config.yaml
num_hidden_layers: 9
hidden_size: 160
n_experts: 24
experts_per_token: 1
d_expert: 288
d_shared_expert: 0
hidden_act: "swiglu"
moe_layers: [0, 1, 2, 3, 4, 5, 6, 7, 8]
router_score: "sigmoid"
normalize_top_k: false
routed_scale: 2.0
balance_loss: 0.00907
balance_bias: false
init_std_router: 0.0363
lr_router: 0.000427
num_attention_heads: 4
num_key_value_heads: 1
head_dim: 32
vocab_size: 8192
norm: "rmsnorm"
norm_place: "pre"
norm_eps: 1e-06
positions: "rope"
rope_theta: 39500.0
rope_fraction: 1.0
qk_norm: false
attn_scale: 0.177
tie_word_embeddings: false
parallel_block: true
init: "uniform"
init_std_qkv: 0.0395
init_std_o: 0.0104
init_std_up: 0.0395
init_std_down: 0.00555
init_out_by_depth: true
optimizer: "adam_variant"
learning_rate: 0.00152
beta1: 0.9
beta2: 0.95
weight_decay: 0.4
lr_head: 0.00791
max_grad_norm: 2.0
warmup_steps: 376
schedule: "wsd"
decay_fraction: 0.822
decay_shape: "linear"
final_lr_fraction: 0.02
batch_tokens: [32768, 65536, 131072]
max_seq_len: 512
doc_mask: false
train_tokens: 270600000
max_steps: 4091
dataset: "wikipedia_en"
Below are experts of layer 3 (counted from 0) of a mixture-of-experts language model. Rows are named router (the router's row for the expert), gate (a neuron's input weights, with its number), up (a neuron's input weights, with its number), down (a neuron's output weights, with its number) and show model dimensions 80-159. Each number is 128 + 32 x the weight over its row's rms, rounded and kept within 0 to 255. Numbers have three digits each.
Before each expert's rows: a language model's description of what the expert responds to; "raises" lists some tokens whose logits its average output raises strongly, later layers aside. This comes from a sample of Wikipedia text that the model never trained on.

# expert 11
Verbs and endings in prose. Common verbs and adjectives after to or un (bring, keep, know, better), suffix pieces (ary, ers, ly), and the word background.
raises: " |", " ", ",", ".", "\n", " M"
router:142095143074143123154150099174088150062115169129138130177126115130118137189184177200153147134128128092110066136172166084113101095145156130097128150174127152172084174111102135148131130143151147117165157079086090110112083125145116109132153094
gate2:111125099089129116129089099138163141164133126083145135122109110114091085123121140120045130152129080060210138188157094170173153121127153152108207106152120104081082232146100155100114112104126114194120114142110102151175116122131056095137168225
up2:141110157114132093134128133118118162103082141122157156151175116177126140156142112134169158111138120160088179059123185130156080145110126145118090134077054187173128150183154140109062158080102081105040162123133149120093120098140117166104116081
down2:138116139121095111113115152187132123115138123111116109128066078111182131148107136154106135124138145061097102059128166114111111076192231102122181161171085177208118111077123131102110159158184080167069206156151088112107092134206163157152105087
gate3:185108144101120090183130132154132166085090104104132136154134158130127115111139179139135186103132141141087052096158137128116115147138079076125095106112134152139207150113109090119077125130147142139131156144108097127129086073159094124141146076
up3:151174135109187111174194136112125085107076138105140168176164111113126126131112178164164154124213096155047084189097103163138137119144083147076139145120115174083196132138129098144114165186117118113118134113107123179114115100080166116165147108
down3:148078150092104147075106163145157115179130114122180125063105118167129129101173177135142113150113161128113086154179124129086090148090123084155060116127137137130196135088146141114115045092096133120132143157086088042162162161167086104142087080
gate4:086179136127107185170126071107122133142190167135128110175141133082189111138110125160193079139160112114058074160178149154144105126104150108066128146070118158168109140120099064172071154105125216123081156122133136134138093152153157089133119121
up4:175145114132081209170191130187150121096122097155130152125145119144197093096129123164123123182101133096173122149128130099113114133109072190064140116082103110198139114129119107158125104063141138110117107160120128140120133112100174154144139120
down4:114150049105067190164085125138151136118132102177146108140099092124107153144213097137118146117113098100157173164152123099118174170119093123148094153112125075119105122070097148151170149149132112086112093102147162154146127148101207163118181134
gate5:103112129138186064105143150171111208168124063108127096106151108104103108088141080210101153129172146063233099164149185138129129152136150130130167131116095169121150113146124133101130085188122102145095133146117117129155127111151190124175167133
up5:186153095142136100126096133155148071087125165131137124153120086131118164134086173041149111116103083196065166133133094129106151152136120148087115118076125071084128120101124153194165134081125129165133094102095122172095138109102160181082181129
down5:145127165062145176095092129113126096124113131149104099199128084076112078213138096059172120175140161097108104133133085131138117109119127142115148156131154134107117094091166125130110165127165173105177082154086139131075118241137112135106111134
gate6:116147121131110138104114119082157113178165143121114071114112168169093093116167142159127166126112095108206130161105118127180171135132154120058145107212147150138128201102131115166156119096189144107085092159131151114125107051132093074101119100
up6:054181132111148170151088107121167130102111163138132109134163138157140119123091166136129168136135176135112135106093128151084079110139126209161133122129125127115088177170123123137103115131153069120151171141169110125085162096150111150101144094
down6:151097153117138087136128092108161197102090115088115178115038079085119125104145191105139139138161176114118192107057105127135116106159039066115099175104174102165120112164133163109108121111147100178099161143092160149138104098170156065141156146
gate7:108148159084140155161155085142124144135124099147161097165097123132154112199125139136178119157129126071071082108126128126169067071208139144132087179177161163086120128167089099169185137111133148103092096040142174133130103132181133125133114143
up7:086134202107180128113090141113131176134120077135136123116110116160138109157185120109122169133124117089069141101125187140134150096184125137092086161130104147143167099126133144138208095169124096064138090083126098121130151122113067120170114127
down7:107176172138132139134132149110139135128147132155134131088105090088160102189146129119111096136111067134111117093079146152139127065103123107189108102178111076121106123078143196108167145096113150128100087058117132119193187172125119153148081124
gate8:064110124161124106140144166118117141153103067157125115172176144147080114125166095139061142082136170139150103051194127082127153116144120081130163142166146183124127118109140148101059181113144107160098145168112124103137108077112089099094129183
up8:153125141151066142178144134117122037157120113144081152164105132096110068135115140044127081103032149100109136064090068096162148116178097114105126178161114116146137122086104140087108110130167088119116108131102093140165084151135121125117128105
down8:107103083073147119152140130137072165161143121117122122137120177134103147170091104133109151131070116138081132105165170094121135082166168167152203125128081156150139145139124121128106115123109066156111165112124049122149201126148176116099146126
gate9:065138158148157138087081190102124110127128109124127063080094137100118137123140155230087167192166058096123083170142129120121148129151113125150108131158159154134163163129129131083141162079135121128146146136114125096131135177168101087138165124
up9:142110104115108132139187094180126173167098103124129182163159116132127119165120105099143122128147158161127151115144077172068120131148137124128088130080135135198137082146107145127094114143085063167148198171085083160097110126072152191072125102
down9:150195209133120082107129103082136114146120143121058127128145116112129110082147168101141127067131145100120144188054127154134151157093114124125148146189142148160102103106156145191074080150081168106148112165141114116117123123135078072163114140
gate10:118157135086123170080151067117083130113097144160139096144088187105097060193076143181113122107130107103132101141174115144092086113105097132175104112175140145088149119082103128103117173157127122136105169071158130067087115117228123068128116131
up10:099113118117101099123044199150093055141135126123163211118111095077162170082142183081153129145055132164174135124094165153132104147125143139115151148091100088118097143133098140153158097133166138204119133186145132146099120174145151151169146115
down10:127115172122085157122052135098172110076112053079135128101157131134121196081139143136077080125177123154145190123132140115086120131118174150082164152128133152172120157134115078111115109175179133136096163175156157143096098086109131171155189135
gate11:097141101123137153144139099159118088142122073112147118080102069180131188109141194126140138175149160146126172114173115054100160107099122117099085084133148160086164109107131163140121083154125108073134183048119164125154141176068177142119157175
up11:073108167125111139227179141095117156133112098140096099096096128162160146108128150112089118060044144123116158097098164094152138102135111151118165116145130117123100136103136111134110121145157102044130139080115159113193150112129145102119160141
down11:130128132126087189148155143128107137152143090121098125116158149200134143181127140138148142112060087105155196153143135112166148124125174135114126119136132120116174167148223051146121094140168161084134121122135124150165140178113150172141186126
gate12:087149109113178180129112124104120091080144070132129139143150094112148129093156126128120120164114060186147088111120171125157072246189141145104075112160173108189121144136124129070090109133149090133130151146117173075085101094160102048167106096
up12:071135146065097128096174165083116115155134140138140126083155117122111102106176125159097066177107124115145142116182127090195103162123157126115121121110176154184104195138125145079114154154140154042111104169128158107132092115106133097200088146
down12:086090099105158153152084099128170064093096073137175059108099110156182128155149140129128150123099032134191085157099125166104136164172089071141127079142134094147124151104106134095105109093113124147129209132112161186134119089111176134181127165
gate13:136069165093154069112144164111128154217158166112128139118133149094091087131096119119095106146147148085165196092150123141136166157134133097113111201109098139118013159140130148152093109157127117142103202194067136112171113150157103075102093162
up13:182157147125085174166165084105079198150118112151118174085102096125147120098167171135127110116145117077206139128192184137169155116102100095121102120160077156053111122063128172107104146183126158077075173101151116091180123129145162102164117171
down13:155089157195133105012093146140116148178107122105124160103058131107106127120039157138128121170106174107076152173064110106185119152174073133091086130152093179066127126114142187084113102093148183141119145127094145135125155163142174132144172113
gate14:157134164067160150213175127158108162119121140143155150154146106148150112154173134157180119135142118115144136155149111059078046093193138136101105127098175147137121127090178174177108122141174130115176107136091137128104052193122134103089164109
up14:143151154108158148212166122140125135135133172159118161146124103112184107161217106126160086154167105102151085111124116082095071075136098131099065108075133152079117115095196090175107129123173208106133127155136152153074096146085192090098181134
down14:123112103130148141150121187125134096145141123146101175153144128101137121118132041161104138110169108148159097166163038100146162173113117072079089073120126099156137131124134189121138183134160069132109127102168174170109105075068164158140151150
gate15:103146089131143161067110165102124131134144151164103150147116155093197153126157138112179109191139144184043177140075157162105135111130095128149118176144105108103135135160082139114075159172125116180143164134103162110094107139141096046206075145
up15:094124106059101075166087090091133175076115112102172078122094089140098084146140151125136168065112068126119084117080108088086133185152126179098133096116117146140096104089090141127167111087129131164131106122167116129144069101113125105082121105
down15:155149127122097087161094119166107168153146130088141178117136106164116131201143145140100203128044179116159123109144146114198161092108151206132097173141132123134123131119156117177131130112127167120142098152171108074166152139101164151160073093
gate16:126164174095136115165167157145099095118104108136113185160112121062117159155111159192146068136192079107110140059113122109132107085122095081133153132148184136133109146159118133227182132095128158178122126063080092156090144105174164094163143109
up16:129106056189102138136114100130111161167155119138142100140159129174099109087140083134095145146089150099158181161146148116089115148137136163147124125136079174118172117108115121043076114149102097115126133105176157102122090127093085159092154199
down16:145101093138134111115061112143190093107136164111094095106102115124106109123123085131145103138128223054140098098213110145060145148121107171151117118116125146114088188146134134121140119115068170134155116135144123055169139134105084079121123115
gate17:137131123093082070166142100130160144099088098125104160087119114126117121116190161132092144071107162080117155155170119109123154131115149090069123099144069205108157144132108138083062154118099173093079121172123072125166148131186093105159130110
up17:135151119155094090068082161157111136106061148144083168158080074093145162104104130034170120177055109144121106067133153142180109079134183096107139114129120154175100098129097070066119134171138098123141147133143124123128173111110081069125128086
down17:073136077139076120151124110129161084121166107105140141156126222076100125134191119153166100109099167143154113132109141158160097095122121126124180078103167125159093137117095173079102159123125157121142137111144100197131122157193118108111155123
gate18:169136144129134173123113144128135147103134148114112118149118114094179101104124128120147128121166147096096128120111120141149152103095108141135105106207114192101133143086145227161135169124091174124164064094118141098110109096139166093191162145
up18:129144138159124073188110160139108127133130152149121096140120203096151121089158101165134093130136098133115133153096095117153122086122092086085128114208119157143199184055130196136132155113084137095106157099129162166132149064198127094131136181
down18:108098120078112123153133122091153130163169161201104121106170188154127125149152119186108103088131115105159127180095116143194133105111108125092108137142206114141132132162225177094197050112118125124098061139166149074131126158091119119112148082

# expert 20
Conjunctions and verb pieces. The words and, to, or, but joining phrases, and endings of past participles and adjectives, such as maint(ained), advanced, U-sh(aped).
raises: ".", "\n", " in", ",", "-", " ("
router:138128168091145140142126118181074160091122162096169157175118105131127158177178169183152168141130138106113088147160149076106104115158159156088159165158126162148090167137090135156121135134151144135148160087102092082128083157169105127130177086
gate3:162082118138142112101145111226066128144106146190126171136141116145152133114121116143148134106109139066181131119130144121069057092122112173107131136140100131156105135106129097158102128117158137146138131139101100118109170082139119083140134132
up3:121159155145161108122130173128118151118108151107174111086153103093122074187124129097159102121115143135156131167073146092107114167155146110162099139085128161122124140152112119086165150139117099139106081155087137151183080098096166158064101117
down3:082156160057104118105103189149177105133069086177125138085166096100122136123202142112090100193100155129161162123048137111118134146137128170127126139098091137148082125134067168115128111101198140131155134088169090144113119153139157118111090173
gate4:132166163128129103129096091111153129133197089150150125146119082111174177158139077150086179146083150164095149145103114109111145163115102124149135143142106110164113175167107175075091151156129120105119132176092099138177188133095145118162134179
up4:111110135145140187210149171119100140071103162072125158146093090135135135099113112085181114110132078060139108078150161136096150106164150110098085134156141138112071074127184091144126115168190168104154156095130120097152100147144124131174107059
down4:111096151154167103092168118112086155133171133123193133182152132130136073108144178131163170128141128161089142163141118145106137147083092171155212136165126143157134151141123081132100125167146124068114142173009092127129152104173107134083157107
gate5:128123108155118161127138152165097053109065112095160097162112082163117166145119193089161129114050142188137150125170095151060142168145099073120168135099156095102078166118140143095115150113119164144119153102113108117124105079098112190165102139
up5:127091141060125144127171159146133144115134200037071100056189102163150083128163153129106131091187159185080142133094204139154155205111151122102084095106145148129104102103122148122140135206124118103175122119146089139124156181130180170112143094
down5:161097097095181138130118129103111154090161115138149147147135078166140162102115140134115119124154134104140072094143163163109146176130132153138142125111073137137154152064124106131112116154126153144143036088174110138173120109107142185142106106
gate6:168142172097153170145163063194088123099172185102173155162094102137127177134187139194171130140168143120110092142140108096119113113114164159125146173116116122167148140126081162152143142139134153155117142108097103093118099175177074141146162085
up6:071125154186165155132052163153109186166154115106195137143139142114111141170124086176148125161134148192111125123137134138124129168159137110098140225133142123162160091200102193121171148137117151160034124122131096109115021135143130161139132130
down6:088119069139119088100085159134227162180134131123144067091148185153116115113092124142119132134113088142177138109136125158166123132121121072142110121138158112067147072119127125124163112096114105120131104121213137107083112152129109139133121144
gate7:121159141106093122098152096123113195121198180110121120109098138155137127180214143118122133107136103092096041183139113067143100155101137125153144188129086079149179103153102172127138183109108204117109130102202096145119145167104115157132145122
up7:172123157075174119153124098136117105123163151151175108090132081111134067118160195124166143135130171176158171179090127128131097146112129105130143119169123120121154143133143139127137177130155151163157113109102125160108156111095147114034107128
down7:170112138085121092104088065080116158085159081220088102054066053108127134141141149110108136103167122105114116057106125131101141158138127113131119092137150144081132164094162146168107161114120188158120132128145133117069141172114102103113095160
gate8:158151145147195059178103148137108125175186124101127115099128161181142105111108169141170162185094143126126145185150126149146087132198124082148149117163214152135134177150133164121093133129117066108060099127124146097115119191099130198133168168
up8:118108119110134170140134154100140111050125147104121160133143109083110176152143068133109074096166085082114128054109129107092187092104096128093095109121126104132089131086125124154200125148169209104223146133131129153106140118142106067167085097
down8:098112131115128105152120083126086096128125136193152215104149116077165169169119138123168117195147148127089107115169142112099129119156133147103120146147121106157106130148152134198123081098116165141114140111134125132142125179123112148129120106
gate9:100077135157147173071118136098191165134125111081098094141087164108137112136098110148139127112122104148150134118133128029154046129140119082111136187147133113134116089163169166057138164137159155115197114115090087121132128151156123115085128151
up9:055160171129119108101122117105137097088178045034134144097073140110194098147106119158156140120088093127146057157085135083126112111134116137123103181215113194119165146171141094099170192098089118098152165078127110100134150162135137142068150117
down9:120116103084130117099163152146145165121060183123168094081150112139106092086069132121168081160131100169201091124138051172098136174089120133163120096102177099081086055155135092108130083140085128106095078126140133107159156110134133163142160114
gate10:131154110115132101167112156113131086145098111130138148148184137137085117173086092112102103123095128193109161137176091136038135119065148116133066142095119140144131145133115058172134121099141079146123177082130122132091130137167142137118181126
up10:137142110124147075159065180129155100123189096152165135131135152155162102139124111169156140218127110115099093163061115143166156089147106122098132123169119136123106151115098166147133128158138116076113160138153101150152089130085149130073130164
down10:151077111106098121126154109085159098114181222168117147126097114152149128110112112098113144121087104111183098114160098149153162095102146138124054160145138173196117137136116139161147116174111144086135089140120160144091109133104144102152125159
gate11:081157179027179102156077141160095166084171129100140136176153084117168165179150103131204122152151139092131076128101165123096079069153127153084131155162125145122098094151127108155108149114126144155138128053108149094160084144148186104101131123
up11:116092165128116082112123105156102093151098127172155147167147145142135112099124074148136089112103129188103165116111122138096093190169103125180128146148058094114174060156095123073117165135114136132152066146115142111085096119158093127164124098
down11:112148128087179133125172132134145147127078136192126115099232145101164117100191152146114163153141090131131129176097116132173138127112134100062147100185091162135175093156132128179144160128123149179131137152137163195140110134112161145163135163
gate12:206101146152106177131125150158139105105108165130086105177112148166123164138103147134135094153143126133125180111191162099139166192115116098163201157083158063181099138119136096178110170123102149073098135082102145178175152152121112107171215146
up12:116116154144136106137123178110149153134139015124177066079111129089091113105141159188118166110143130122140152108155148092145112160109163082131154141155139081109108148144168169105184094164110120088120151123089133140054062088188111180154118135
down12:173045185137205068157114139141107165191138157120096155124145115163113131128176151159112098128089174111180119057122082099131138158161179175158109181127127115148139082123113085149119152105084145107109118119116111137099119133151138134121109109
gate13:096100095113174122133122128177127090126172107110154091108159116136087114107138120151151184109104069102181092143123159148154117073130172175146115101136124125142120158108145112108138077134116141137151060157158130022166133097156148066172169151
up13:074105092182144109106126145113151093135059099092099091118105203121143088105143071114153160154122081142154118175097148133163081136150126108172164149119178108100122112152122128066199129090093154068105102130172144088122145153058168138129145161
down13:141117143150153092155186129170191191179120186098158131105155152182190151164125049158090154112119140158119133139174148150148154122132176144147175228110128197104172079089113123152094134076113155137118121102151141118087104161122154099130148144
gate14:239140121075134149130107097170116162068098133153137133202121107159081141131106131095145142145120095145081093147155113080136161180105087131161159147087079078124100138160085109125129127150116134157082148127093119131158114094146104210057140152
up14:069127107142165163145105149132114094153188189127158081076097122117143068068101154166108134080169116070189115061060125120149092081179121115136082087130134148154123115119104142165161116141145124133145061163156143090109081135157137095119085065
down14:110165160120216108126099122150106150085080151140186143163117084186126125134153164145148135133157156107154110122101112069077130135126101167134174131127186166174123155120145135115156114170165116121108168202086146158165106191142144153083162089
gate15:171092146053171121106138138138069121118137164094156192134078094158139173173111173184123116136140151112110092134132131128103132139124206137130168119103118145155146125106081136170107186165121162103142166143113115085124135178104142171128154096
up15:129116161150149117104088180152124140090081151162128137132168111121144081155109101100109138084055106168139081109136113144099083094116102100099160119113120155113165154131118049146138111154117115078106131075118188133169117137128040102142130146
down15:127095108127144132180167157139061212115129144120125108160114166148089170163151113151113102144163102131099165143133133135085111149128106133149156148134151034131138175095104112187164164172166214188127189078154070126153175157117151156140155151
gate16:106112130127121203147124134110126129062194158165189122138094127077135146114109109179118130167158134124126065140094156099094088120096115074116160171141141110141112200184142142129136131130147167120085164135133142146071092158119155168129149148
up16:082092130148105182106128152101116115101206146120157093127105145088183205130105102198114114167103126189130159125100112120150087143107106102158125132135103074130148189205124106119094116160136128118113148140114103126093067133119126176099134162
down16:109129142153115131145146116093204180149106114110105135090153148097136105151095104168135101188193014139204132095116203136175132085104118080131126161138156171114089098143120127123119094121108144103091139156171141111155161082163159131156089066
gate17:112138130110179098111133140124129152095095103144142120117158173095175123154188127149072150113137077045166138137131089101144059089138075084150098057119104235096148113103159125142181137068135112192120122101125120142143138111148168059059135082
up17:135105098143134127145169168161099093147108130136162132154152087187088089122135057123095128181105138101095109077121112214146070153131139094126065138091080144098165108179142108168108129152136140148087108155167143109106163140123132135064156111
down17:131126146186122131146135163068178112109122081157098217135144144169056126144149152143081149145130136243141125078133151178137141057137138062138170181116160163195140138127123107131151131144108154066113086125150107125125171133128113086144153102
gate18:126144108104138140096128174153165143121146121120086112151093156109132132141182095109109114157119036114081130178154118160063184140112146120099083124180095139177029160114104141117143099106111135142141123106038108137155142187172147123136140163
up18:154090102150118145111178071122098116089121111076127143092157153159172217074104123139098188155126144154173055101117116160142121114172133155175130121093177133147201128140083142106196126068168094114126151147110095088143094123106084159160119145
down18:139167086173082082130215138170095139071156156164110171152151135111100162155173092143106164127146197164135129149069102083103112099178182181063109159106087102138134104094142160129125065144188093151141137157163112107156109139178154110131118071
gate19:057138187117136178090137189121101149137078178066139166122098105157145109101100077140147129129148147148125168157122184084141097066158094072108130134157164155180151116158097160128198076090158153118109117114142122113113142184116081041113166102
up19:160124107108133139105100125168063067151121111142140154121135114091086121128119150110146137098117166155139076091157123146108075118121184179143125123069085049144152138094082158091107136191146108127162129179179176096116102212118091157117128132
down19:130104123128131097116098153148088126174178109121142137149230168140085065159155152146136109092110121118172125146086113132198102141141155126104179144103109097112104156042125162190143142172114155120138128110169128160166108136131092164133107214

# expert 22
Commas and linking prepositions. Commas in lists and dates, and linking words following, with, by, of, where, whom introducing phrases, such as following his second year.
raises: "-", "s", ",", " and", "al", " |"
router:146128183085164159130126115168061140075136161072206134168139090138138128177186157169147160136123144128113111143147135092110109114142161166118135168135092158174098157150078173155118106146145120143126143082133099049112080144153074137124188089
gate3:137111164141047148178164130137056140095202125145109163108089072138125163136119155113097119128170074125102123145052096193100144092196113168145085160133087148180135169122101141122155084149141143117121143158100052099169100124145255082133165172
up3:124132140161131130148163108076090136125156137117144154053108110123132117120098129129137115140113170144158148083045131123150128116162115114102098116098129138108200080100166216071152058134058091132145112147164091105148148174104137141135110144
down3:123138164180081183137177154095114110161053087133171146132080151120141051153111104159107113175121146167112105109131136179066127097130160117137057117129100138154112062072176180090146100140118119142118164096145072131162114113133100042123092119
gate4:127116189129124097125065143105098176145119117155099117136108157099161147148131132187124218108138094100090177059106141144125037110103147164168093135147124110079177093098177126120134148083201091130123123147131139084129160117113106117116092132
up4:152096100174141119140132108151127075126140103111111147087154142131172166103111138105092111159072154131060087092101125118156122151087089117136084164059134103144102113091126161109113120138085093130075116144126068162120079170114139165187077103
down4:143097132144118185125133087125132118152149116137054138138155118135091097118115126141162157080073126121058092113131121117082129115087107137115110116174145110153148174140145103093185142139141104172163114155114118068228146111135168083129147076
gate5:130128157101099137107111143168146103141130160095169149137131127130120121135123119116093080112083139102067162130134134139120232181122150123150136148152122146166085163083133067103195136155113181099159072174104117112121106143123102068152137136
up5:144156114121144221137148122131123097123127138111107142062133144138166112095131116152082138175135154128135095157098189139113146155128098174096087136137079134190124123174075123085142112133105162093126140172082108107123093186143182086134127167
down5:165140124164183116130105084186141120104149125168139133105202126153098135142157157114132131136148108147177150127108101161141132134129106087141146087184173156095149132116130166153091132075111154052162115120142173160086107149059145120108114093
gate6:192091089119160110131180121135087111134183128099178153138124084097145156127112138098150119064165122163115153112144098169156165142172115115188183117033220111174122146138094122182125085134081130103105137152135154102121129117132157148149223171
up6:111181116071170119096103113125112143102138134181172066191126153100172107126166118158190087167168146103096146201153107064086114116135125131100067125117140144106122133102161095112105163149148140130144159056169165175142126150110144086152133101
down6:176143107069129142172117149113145140202137102127132163114146053166174109089112133129139098123141118116065162087140073128127074109162161115103178104092159084159149142148124053148100134115115191148102108183130148079066119157131132108118101163
gate7:162117147170191067149123193133135141127087087110155116126209104133041129187144117105092142168133148133077168094122112138125139178125139053140127159112147111138165080130162120135092100173126153109106170194145134103112161104130102123159148145
up7:127140109101119084118146150168107100090140171139173134119108146096146101130150149139129113106138154168133122127119138158109104160173154165117106160136146140149027177130152134151156175101173146156128078195174137120139111144156058079121052127
down7:094159144161090066129130127075137128143051136123140126129153139106174124149110091114055103148183074095204105062112098091062137140082127147147113095124115132101099123165159121112138126091077120094105094140145116155063080131176110103105118100
gate8:166181089143175213133182127144097173077138099117110164205119066130149109148120108117124150113124172163141119088110136092128105093147195165139138194146123110141192099153164130154127158141098117098133170128185173120142101172109090171122127136
up8:173103124136114135113114115126116177085088106102158135145111125139138078124156126130147219056148103129123123157054152130133087094168187143138212153134129168121143162175114165132109132162077157133107135165191160102136093065064096160132149184
down8:146152113142086059094144107129133153169119060122138122139070088079188172108071110209159126152134150121106139131136145165122126132168110134125142093064096165155100129090128139176139184156123150095166186111115120098107117133166154131123117139
gate9:088101140144129182206087132141056127063108151130155137114082127086145123146178174117084118124100118111133127161114110079179127137172111112149131130155097129103181174075086124094150138170094123148160207147135129085134157126156137150166155051
up9:095126134121137145197141135110117131088207173138106136137079136135130133146125114139107092145034150132071093175148119138175137139121096083156149122136145127154113166174151154047079114143088109090124117145118046131136117120120150198127148127
down9:123037068139124167149111102167169103156122169059131199099141126171159140075144095164143098145112141144146158109113188149150119091110174098110116119152132135166133165131182120137175102048157123186091104134168156122101147176123153155125137131
gate10:068127169123165122172147123100136180120139156092122158108105130075138106140177140161165129145157107091131138098173114094098086092149115101126086097138130166081102148116184153179070168133163139152176166117114152118139119121133115127111161156
up10:105123187156194149109130163075126187150113127069164147121103180125130115113120129106171178123156107090121118129184115120123055095167112080129076105152119109166152086137167133134130090054107077157130180127106158130150210097143111087110107149
down10:122086070170101115188116138090117079148113155199101134102154122130115155127147075148101083149120061189163140132190131090128156121116129142116125156084117152168133072083112132142140146109131133133080119161096174149092047168069094143168109099
gate11:170144108149184156102106082111055116091153073119127149148096117163136173124144122134124159129108117146128074210095138118126141105158109122142086132139128126148197135192105150130095125153102132153112152109113118091146076199083064159092158142
up11:130122188195120165165090141122145175157074104117139114096072147112148096126118073156122137101124163122192151130115196103125141098121116152138134176174075171155158111188171177092149091161115088097071135163133097025121137138132088124132132150
down11:157071114122213111124171158110115119148113126126159045187105172137182107187100125133084106086092130169158164101133146114100167115125125134115094106075118140198138105138123133118169122183109133124125153140109108162167060126145199135094146109
gate12:101108186059143097099111121091104102089165105142157088125032093173222128134077102186137173139201124107121111153127153164097131166205113199116125120136102137135107157190112107165116107110099103153054108184122141098144097127114176139080117146
up12:107118174102131074097116136098125124077164058117143092132077106144128103143110133189114149106181113135166133234144151155131122169154074155155129114121080135108136114150093120120134121129110053127068128162105117069139119130088139111110155135
down12:143097161131086146147131150183086101097138128130110113123140153188140158141207163097139076130113152107053109167110089110138117178105169093111140164105129164124129149073130141136058155155096178115131137167058121080177158129159068119119111087
gate13:099133110042069114137142166119171194134141178184144132089155157119115082136168138165111085138168161123162105144148143130108142156098091086101085121108179106165072160153166134167137178175109153134100058147125177133123157141114148111109118161
up13:091147144105113150138159186112132128156144218186123132088172161179098100132092093133111124111177147075159153095086133090140186112118141099129101099179177097072145137177137146177073128181114114146073100126132196090123142145181078133119133108
down13:144159094209168089138170111114147153162139092160145068101137155087108149094148155195168090118158150084146175141142130119150129163186099098139102119159189134123129129092131181114126154156152178122085099084133082173107113164187144078142075160
gate14:133147120161100150140094140159094131130102141105218127144150145054141104194139142125112125142093138172096135131147103106086178130117129095112178164101033141160113169133109139133126126150135104100094136090109107105103135116171072196132142134
up14:149098093112133108168163091098145149130116130165089152116157119122040180093126131121133135168107143126108091120090125138165159127131138097114081138112175119115139096126144066140117194092112161156169182158147079140169136158115208138141121115
down14:207105116107153120102129115155125084129125126151165085116143101196107144170114149117138085140129138103131125135128162142088082107144200141138062110082125116166169096165109111150111120107089126125173119192109135187120160212079118129154090091
gate15:150115097118116096110108107132093146150123116150097117177124203124036164099109155176070137136164084124138116163133101154158179124111119086129126132131128108166082149087093071088124086099166122095150108090149096090197096158119166131096123146
up15:137126121168135037105103129079135092209169128069071133147123154143160135063140121154113085102094145110109094105144116137113104119147174125182156147128103183127161134118108119147117124105133103093065161128122104132155078174110136124123137194
down15:091091157130163079153128153139117123191177096162129162111131125107090103141141168173120076098112101157072128147161109109166151094062129047178180133161166172133154130114139108134175140148170106130120182109133175109129078164106154111127134146
gate16:132155095113087096132095121154127163160041160083082144243149072108091133155166126126118090030146146144171164089136101108106162134123144147159191180107103105126194112112104135085109135132193080167132172139077068101179165135138142160104119143
up16:185137097198196138123148159077128162154156129105129163141165109078153143088153108145090133141117104176088155132155138129100117112169118184088093200127144098216094154126127204071143091114110136136168133150127116119160102197092154141129120157
down16:088072138164140124178128156129150139203108221154136136100095117096106115112128053163071167151114148126103106073132151118149107048092104077173201124105143148148163129111145157113118084127171162138130130162141101154131120085155154140159079048
gate17:143110085060091152106107142145154174131167191067166075166194189095132175157128129115121075064091137116141159159145147127128135158137159105118116158130114128208095173190102066109139144150108146112138157146128112165123088155111095136107097117
up17:159114112120104125165150092089114139154158146103116138126193125167075107098117105141195088119130105164156172083127112145146136124065131170155196125065158091120120155103152129158094124104157130111145114127179186137103146141167107134121156142
down17:121162210121189156185090134083098120145171159122108096111106111140168104200105136076198137088147145137122107134067187154162162137137128102156058118150140151165099151160186130139179152130122163120113062161100115080175114107132163145136169120
gate18:125108131157122121090190141120104148096149142129169145130119121109102122104125097117114109133117124189146173077131100146151162095071099094133118130111132157118124092095093101106181072099141131134076104106162068098107175124098163086117178123
up18:176108137173149111094137112113135110065133170062194121101124099121125131098114093125135106141073162151141113140118063172134129134099121101156116149071146075124139047118134091071175114105137125149082103111185124140151172156083162138146138134
down18:125111124088156091088078115132085194133145082147097106087135122127129132151122087165118130107144137052112124077137155129194182110141134093080120109126120117087092139148047077144088138139099136071149124153122115205132124101087135134149140122
gate19:142142134127101116138094145139117137107157080129143098071135140133151160126117140126100181138106106113119132133149086155123135136107154112143105179181077130172086181139134143156104076149014105119095156105131128137114130175150101187130151137
up19:108138136153160100159141130159089125120100128147162132066169128184109105126176102128088148114146131152077159114173061168075107128099156125127090134163142104111103128121173118131117124082081111143081130098122171150072115125109108108134168114
down19:134108095149171068121139144090169146145164101135097188123128127100133165119167060188160107106152090117166177117061133100122051164093111156118188150127125171061070119149149111092151153129163162097185150122101140103115094140144121096107068164